From a checkpoint of a small mixture-of-experts model trained on Wikipedia: width 384.
Below are experts of layer 6 (counted from 0) of a mixture-of-experts language model. Rows are named router (the router's row for the expert), gate (a neuron's input weights, with its number), up (a neuron's input weights, with its number), down (a neuron's output weights, with its number) and show model dimensions 96-191. Each number is 50 + 12 x the weight over its row's rms, rounded and kept within 0 to 99.
After each expert's rows: "gets" lists some tokens that make up at least twice as much of what it gets as of all text. This comes from a sample of Wikipedia text that the model never trained on. Tokens count by the router's weight.

# expert 14
router:37 59 42 42 42 31 50 71 39 37 36 21 38 64 33 49 62 48 48 74 58 58 46 70 58 76 33 31 58 42 42 33 40 44 61 53 57 49 58 40 77 45 37 35 46 74 39 58 49 43 64 62 53 49 41 39 34 44 60 52 48 60 47 35 60 54 51 48 45 68 50 48 43 46 38 56 31 40 56 63 55 57 74 38 37 44 58 47 64 47 48 39 56 44 34 83
gate0:48 48 46 54 27 34 52 65 47 51 54 42 40 38 45 30 39 52 47 62 70 23 46 50 56 45 50 48 30 44 63 51 59 48 58 42 46 56 40 55 39 57 68 25 89 41 51 39 61 51 58 40 55 60 42 66 46 67 49 53 62 40 44 59 28 40 63 38 57 63 38 59 48 53 48 58 63 40 47 64 54 62 65 71 66 61 54 71 35 64 37 62 34 55 65 47
up0:49 58 49 19 42 48 48 52 36 60 65 36 46 49 43 38 35 46 60 42 54 48 46 43 58 53 56 40 80 45 54 37 52 35 49 57 61 48 43 41 57 49 55 48 39 76 50 58 67 76 45 25 24 63 51 47 48 34 19 73 49 43 48 39 49 48 51 41 60 74 50 59 48 57 36 44 64 65 39 41 41 41 51 41 50 46 48 45 40 46 41 43 44 36 52 48
down0:53 36 50 52 50 29 38 55 66 44 57 56 56 27 69 49 55 41 56 70 59 40 41 58 54 61 21 57 38 30 56 47 69 54 65 44 49 59 46 58 40 58 35 35 23 40 56 53 62 49 49 43 52 49 47 69 16 42 63 62 43 46 60 87 41 38 61 44 52 41 60 28 50 79 46 53 56 98 50 35 22 61 52 37 65 38 40 59 45 71 63 50 58 35 38 59
gets: ",", ")", "'s", " is", "\"", " was"

# expert 6
router:51 42 59 48 50 29 53 55 38 59 22 37 35 69 47 59 62 52 44 34 69 51 39 44 66 56 42 35 52 48 42 46 40 50 59 61 51 49 72 48 62 38 46 58 34 62 40 51 37 72 65 44 44 49 39 32 34 50 44 55 57 29 34 56 58 53 59 62 44 71 63 64 34 33 40 61 30 59 42 68 58 51 71 38 55 32 47 45 52 28 42 35 51 43 38 73
gate0:53 68 58 57 21 41 36 39 38 52 52 48 34 48 37 66 43 44 47 50 79 22 38 52 35 31 49 48 26 31 51 51 44 59 68 34 43 34 36 39 41 41 76 50 54 44 47 29 43 69 49 32 48 46 28 53 39 67 44 32 68 48 49 65 30 34 61 32 45 64 39 54 62 39 58 44 53 58 37 57 46 50 54 51 76 59 52 62 49 49 52 50 48 35 56 15
up0:52 66 44 28 30 46 51 44 41 63 73 37 50 55 30 28 55 48 51 51 48 63 66 43 56 60 55 56 66 47 55 37 68 38 38 57 60 45 44 44 59 51 52 44 62 60 42 49 47 75 50 25 19 78 54 50 41 29 40 44 45 58 49 40 80 54 53 41 41 60 34 56 50 56 33 52 43 52 53 47 36 38 32 53 46 53 66 42 39 42 56 31 47 35 55 58
down0:31 37 69 65 45 47 39 54 60 43 44 57 48 30 65 69 54 74 48 47 63 42 45 47 72 38 43 43 31 29 57 53 62 66 63 48 59 56 38 46 58 52 61 28 48 52 48 56 71 49 53 67 43 41 38 77 38 41 69 47 59 45 57 61 53 43 62 49 37 31 59 49 56 50 56 61 40 61 33 46 65 58 55 39 57 39 24 61 34 69 64 50 45 48 58 30
gets: " in", " to", " of", " was", " is", " for"

# expert 5
router:49 57 64 33 74 30 52 58 40 59 33 40 43 59 50 47 69 58 72 61 47 48 30 57 55 49 30 30 53 49 42 44 40 41 45 57 32 44 66 47 61 47 44 43 39 80 54 70 47 44 70 53 50 44 45 42 13 39 53 54 59 25 39 35 86 56 52 65 53 48 37 40 42 35 42 55 49 51 53 63 59 64 51 29 47 30 35 58 53 32 42 49 56 29 42 87
gate0:50 58 54 59 24 36 44 55 51 51 48 39 33 50 39 69 29 55 51 52 70 39 53 49 61 33 51 46 33 39 70 49 56 39 38 41 57 40 34 37 54 57 64 54 73 38 46 32 57 63 50 46 60 42 16 54 50 76 67 23 69 59 59 60 31 35 83 51 41 60 48 71 63 45 56 44 59 56 33 68 47 45 53 59 61 48 54 72 53 55 45 43 21 54 67 45
up0:60 77 38 36 44 43 44 43 52 54 56 34 51 43 39 48 31 49 48 52 62 54 53 53 39 60 59 60 73 36 46 36 56 36 45 46 48 63 55 55 34 54 49 54 55 50 57 51 59 74 30 21 27 74 70 43 28 43 28 55 50 41 47 22 50 51 66 47 38 49 30 55 55 57 41 34 51 59 37 42 60 58 44 41 41 47 43 40 43 44 31 31 59 61 50 56
down0:47 53 56 76 42 32 34 38 53 60 53 62 70 37 59 59 56 58 51 61 57 40 32 49 49 60 47 57 29 43 60 30 69 60 83 54 46 63 29 55 38 54 46 35 53 49 58 57 67 39 51 39 83 46 32 67 33 43 53 46 50 47 58 56 33 36 43 45 38 45 43 51 65 47 22 55 45 81 40 48 49 55 56 43 44 41 38 60 64 68 49 49 44 37 53 56
gets: " a", " the", " was", " an", " his", " were"

# expert 13
router:55 78 64 33 51 38 43 51 25 55 48 32 42 60 47 56 54 41 71 61 59 57 53 55 46 71 45 42 61 52 46 43 38 33 54 38 61 59 69 37 54 70 35 40 33 61 75 44 75 58 55 54 45 66 50 46 30 43 64 41 57 56 36 39 70 60 50 53 49 52 74 37 37 22 31 57 31 47 51 54 54 67 71 37 53 43 47 50 47 32 36 33 62 61 58 76
gate0:46 55 57 38 32 36 46 51 47 53 39 37 28 26 47 67 51 41 48 50 62 28 60 38 35 31 42 56 21 34 65 50 61 44 42 51 58 48 53 27 51 67 72 41 57 48 38 39 52 54 54 37 52 46 48 74 48 73 46 45 54 52 82 54 36 35 86 50 51 45 47 47 74 41 54 56 55 61 47 45 53 56 50 56 71 55 38 57 38 49 52 56 26 42 55 43
up0:49 60 60 32 55 36 31 52 55 70 69 47 62 58 40 51 41 50 42 50 47 64 45 61 43 53 64 36 72 32 49 47 66 28 48 47 43 56 39 42 45 57 46 57 35 60 56 53 50 77 34 25 34 50 68 43 30 35 30 87 43 36 39 34 47 48 45 47 50 55 51 61 58 43 39 40 55 57 32 50 51 57 48 60 48 50 61 48 56 40 50 42 44 48 61 41
down0:42 45 49 55 54 18 35 51 49 60 54 57 52 22 57 63 43 49 57 46 60 26 30 45 62 49 32 56 42 46 44 31 69 54 61 40 47 55 38 47 45 58 50 38 41 49 50 44 66 34 60 53 57 44 30 77 34 55 63 41 45 58 64 66 66 42 47 37 44 30 64 59 55 44 44 50 61 73 41 36 53 65 49 53 58 30 29 54 44 73 66 65 64 54 47 51
gets: " |", ":", ";", ")", "–", "%"

# expert 2
router:58 66 66 42 51 27 51 63 38 61 39 31 38 68 52 63 61 51 49 69 47 66 32 68 65 76 53 45 58 43 40 47 54 47 40 46 50 47 49 45 46 47 40 46 35 63 47 50 39 55 54 45 47 54 71 41 23 58 68 53 47 55 40 47 72 51 50 49 50 47 75 72 30 44 45 57 47 40 52 34 64 72 51 35 50 34 60 35 64 30 49 35 66 38 44 72
gate0:54 64 62 42 30 43 39 48 49 52 65 35 48 33 52 77 54 53 52 46 60 27 53 38 30 39 40 50 33 50 57 45 41 47 52 46 58 48 44 45 77 64 61 53 59 40 58 26 44 65 57 45 53 33 45 67 45 74 54 32 46 46 60 77 46 24 69 28 54 62 42 48 51 41 60 46 52 58 56 49 43 54 59 51 57 49 49 61 61 58 31 53 27 58 62 46
up0:45 57 55 40 53 51 43 55 49 56 68 48 48 51 49 39 41 41 52 45 36 64 46 57 57 56 73 52 57 29 40 46 67 48 48 59 59 33 37 35 37 40 63 59 52 50 52 60 58 77 30 25 28 53 74 42 37 47 38 59 57 39 49 26 55 56 54 52 44 60 30 57 47 57 26 51 56 65 55 50 38 77 60 45 57 59 58 35 60 35 44 33 48 34 71 51
down0:30 43 65 67 36 38 34 50 53 56 50 51 61 26 63 55 59 55 48 61 64 40 39 55 59 53 41 53 36 37 45 38 69 70 84 51 50 50 41 60 46 46 45 43 35 52 53 53 73 49 56 54 63 49 34 68 43 51 63 68 49 51 63 69 49 64 59 34 40 52 57 43 39 58 58 41 65 74 51 37 52 49 61 59 50 40 36 56 52 60 54 62 37 28 45 47
gets: " |", ".", ";", "–", "/", " 0"

# expert 11
router:50 57 39 52 60 42 37 62 39 65 41 39 39 78 38 55 62 51 29 59 57 47 48 61 59 57 41 46 46 54 27 39 55 42 34 50 54 49 45 30 63 31 46 49 33 42 57 69 36 62 60 36 33 73 56 59 46 49 52 58 57 33 24 50 54 48 28 37 47 50 66 62 47 32 29 68 45 45 54 46 61 68 56 44 60 48 74 39 44 48 61 48 78 40 56 52
gate0:61 66 58 54 52 37 34 26 64 48 55 35 29 42 46 56 48 40 53 60 67 44 64 53 61 45 57 61 35 47 69 47 49 39 52 49 70 54 30 32 59 72 62 37 74 45 43 49 52 53 58 42 47 53 42 68 51 54 45 22 54 33 46 49 32 43 72 47 40 49 48 42 51 46 30 44 49 59 40 54 38 48 51 55 58 52 46 47 47 54 32 45 26 50 64 50
up0:52 46 64 39 45 46 32 52 65 51 77 41 33 41 30 36 43 49 38 41 45 71 48 69 46 67 53 49 75 48 60 50 71 38 48 65 51 40 43 42 36 58 59 42 51 56 43 46 67 80 35 25 23 44 56 43 37 45 34 59 49 48 38 32 49 64 55 64 50 61 20 62 55 57 41 39 40 66 47 36 40 59 53 52 55 51 67 41 52 46 31 37 42 32 58 43
down0:45 39 70 56 48 28 29 46 61 55 41 47 43 41 70 69 67 37 45 40 53 56 44 61 60 51 32 68 55 35 46 48 77 59 65 44 47 45 44 58 44 50 47 53 24 60 45 67 49 36 67 45 62 51 36 81 36 38 63 50 38 45 56 56 38 44 39 59 40 24 58 51 52 69 43 44 62 71 46 57 60 62 62 44 47 34 40 60 41 56 53 69 57 52 56 48
gets: "\n", ".", " the", "–", " (", "=="

# expert 15
router:38 57 46 48 80 53 20 60 31 52 43 45 49 60 36 50 61 53 60 56 83 45 49 57 67 49 49 31 49 52 56 41 32 42 45 47 53 39 65 27 53 34 41 23 51 62 57 54 38 56 63 64 65 45 40 37 34 58 59 43 55 51 43 28 53 40 46 34 55 57 64 63 50 43 36 66 34 63 46 49 69 58 60 22 33 42 64 38 42 36 51 52 72 38 41 56
gate0:43 42 45 52 37 39 48 42 45 64 41 55 32 39 51 75 39 49 64 34 76 39 46 49 50 47 58 66 30 39 58 61 37 45 48 45 59 51 39 57 62 61 63 44 71 39 56 42 45 54 69 38 49 46 30 57 42 74 47 24 49 51 58 50 37 31 86 39 47 52 49 62 47 53 41 59 53 45 58 49 68 50 50 61 55 48 41 72 38 39 30 60 42 50 64 54
up0:48 59 55 36 38 48 34 46 45 57 80 40 37 50 36 53 42 60 47 45 58 58 65 56 59 53 53 61 68 37 41 42 55 33 51 64 58 49 35 33 34 50 59 66 53 52 29 53 53 81 28 20 21 43 56 45 43 32 45 71 67 57 22 34 50 60 54 52 43 50 28 58 55 69 31 58 38 56 44 45 41 54 33 47 54 41 65 35 53 48 47 43 46 35 73 41
down0:44 38 50 60 31 18 44 51 57 61 48 70 65 48 48 62 53 50 50 61 58 44 40 58 64 53 28 40 38 33 39 36 64 62 66 56 41 55 37 46 53 47 57 43 35 34 49 45 60 33 66 40 71 45 30 70 38 38 49 51 54 55 65 75 30 40 54 32 26 36 61 64 53 53 48 50 50 71 49 60 47 52 69 55 48 29 37 62 35 73 59 62 50 40 52 50
gets: " the", "\n", "|", "-", ":", " ("

# expert 1
router:53 53 45 50 60 36 43 60 37 52 44 45 45 56 45 66 52 44 54 60 65 48 30 59 64 71 54 35 58 50 53 30 39 31 50 65 52 44 67 41 53 45 23 53 41 51 50 45 58 67 69 43 67 66 40 42 39 44 46 60 49 39 33 55 55 60 58 53 38 49 28 43 50 47 37 68 25 57 44 58 81 61 56 40 36 41 68 33 63 35 49 37 57 34 33 62
gate0:46 48 57 37 40 27 32 51 39 54 53 50 28 33 66 57 48 60 49 63 64 27 60 49 55 43 43 52 36 39 63 59 59 37 54 48 57 22 42 30 54 65 63 46 73 36 45 36 64 75 41 16 64 47 38 62 50 60 51 39 60 40 67 53 35 34 64 47 35 53 41 46 47 51 48 53 44 62 37 63 71 46 48 39 65 62 46 60 45 36 52 40 31 48 67 33
up0:46 63 43 22 39 53 42 48 41 57 72 45 57 64 41 35 49 53 50 47 29 78 45 46 57 61 45 58 77 47 65 32 48 49 40 46 51 48 51 47 40 38 59 45 50 50 26 57 66 77 32 39 27 56 64 47 46 42 25 65 40 44 51 40 34 58 62 56 50 59 37 59 52 58 32 54 59 53 51 39 29 62 41 61 48 56 61 40 41 46 43 31 61 40 75 49
down0:37 49 54 63 35 44 43 54 62 35 61 53 58 10 57 57 62 63 41 56 64 45 58 55 68 35 45 48 37 47 45 30 67 58 68 27 43 48 34 63 49 45 49 45 32 28 59 53 54 46 55 39 66 43 33 86 11 58 56 50 64 35 64 73 44 47 57 46 34 51 57 36 41 53 45 56 56 76 45 43 55 61 55 44 63 17 40 50 48 53 67 64 42 52 66 48
gets: "\n", ",", ".", " and", "-", "|"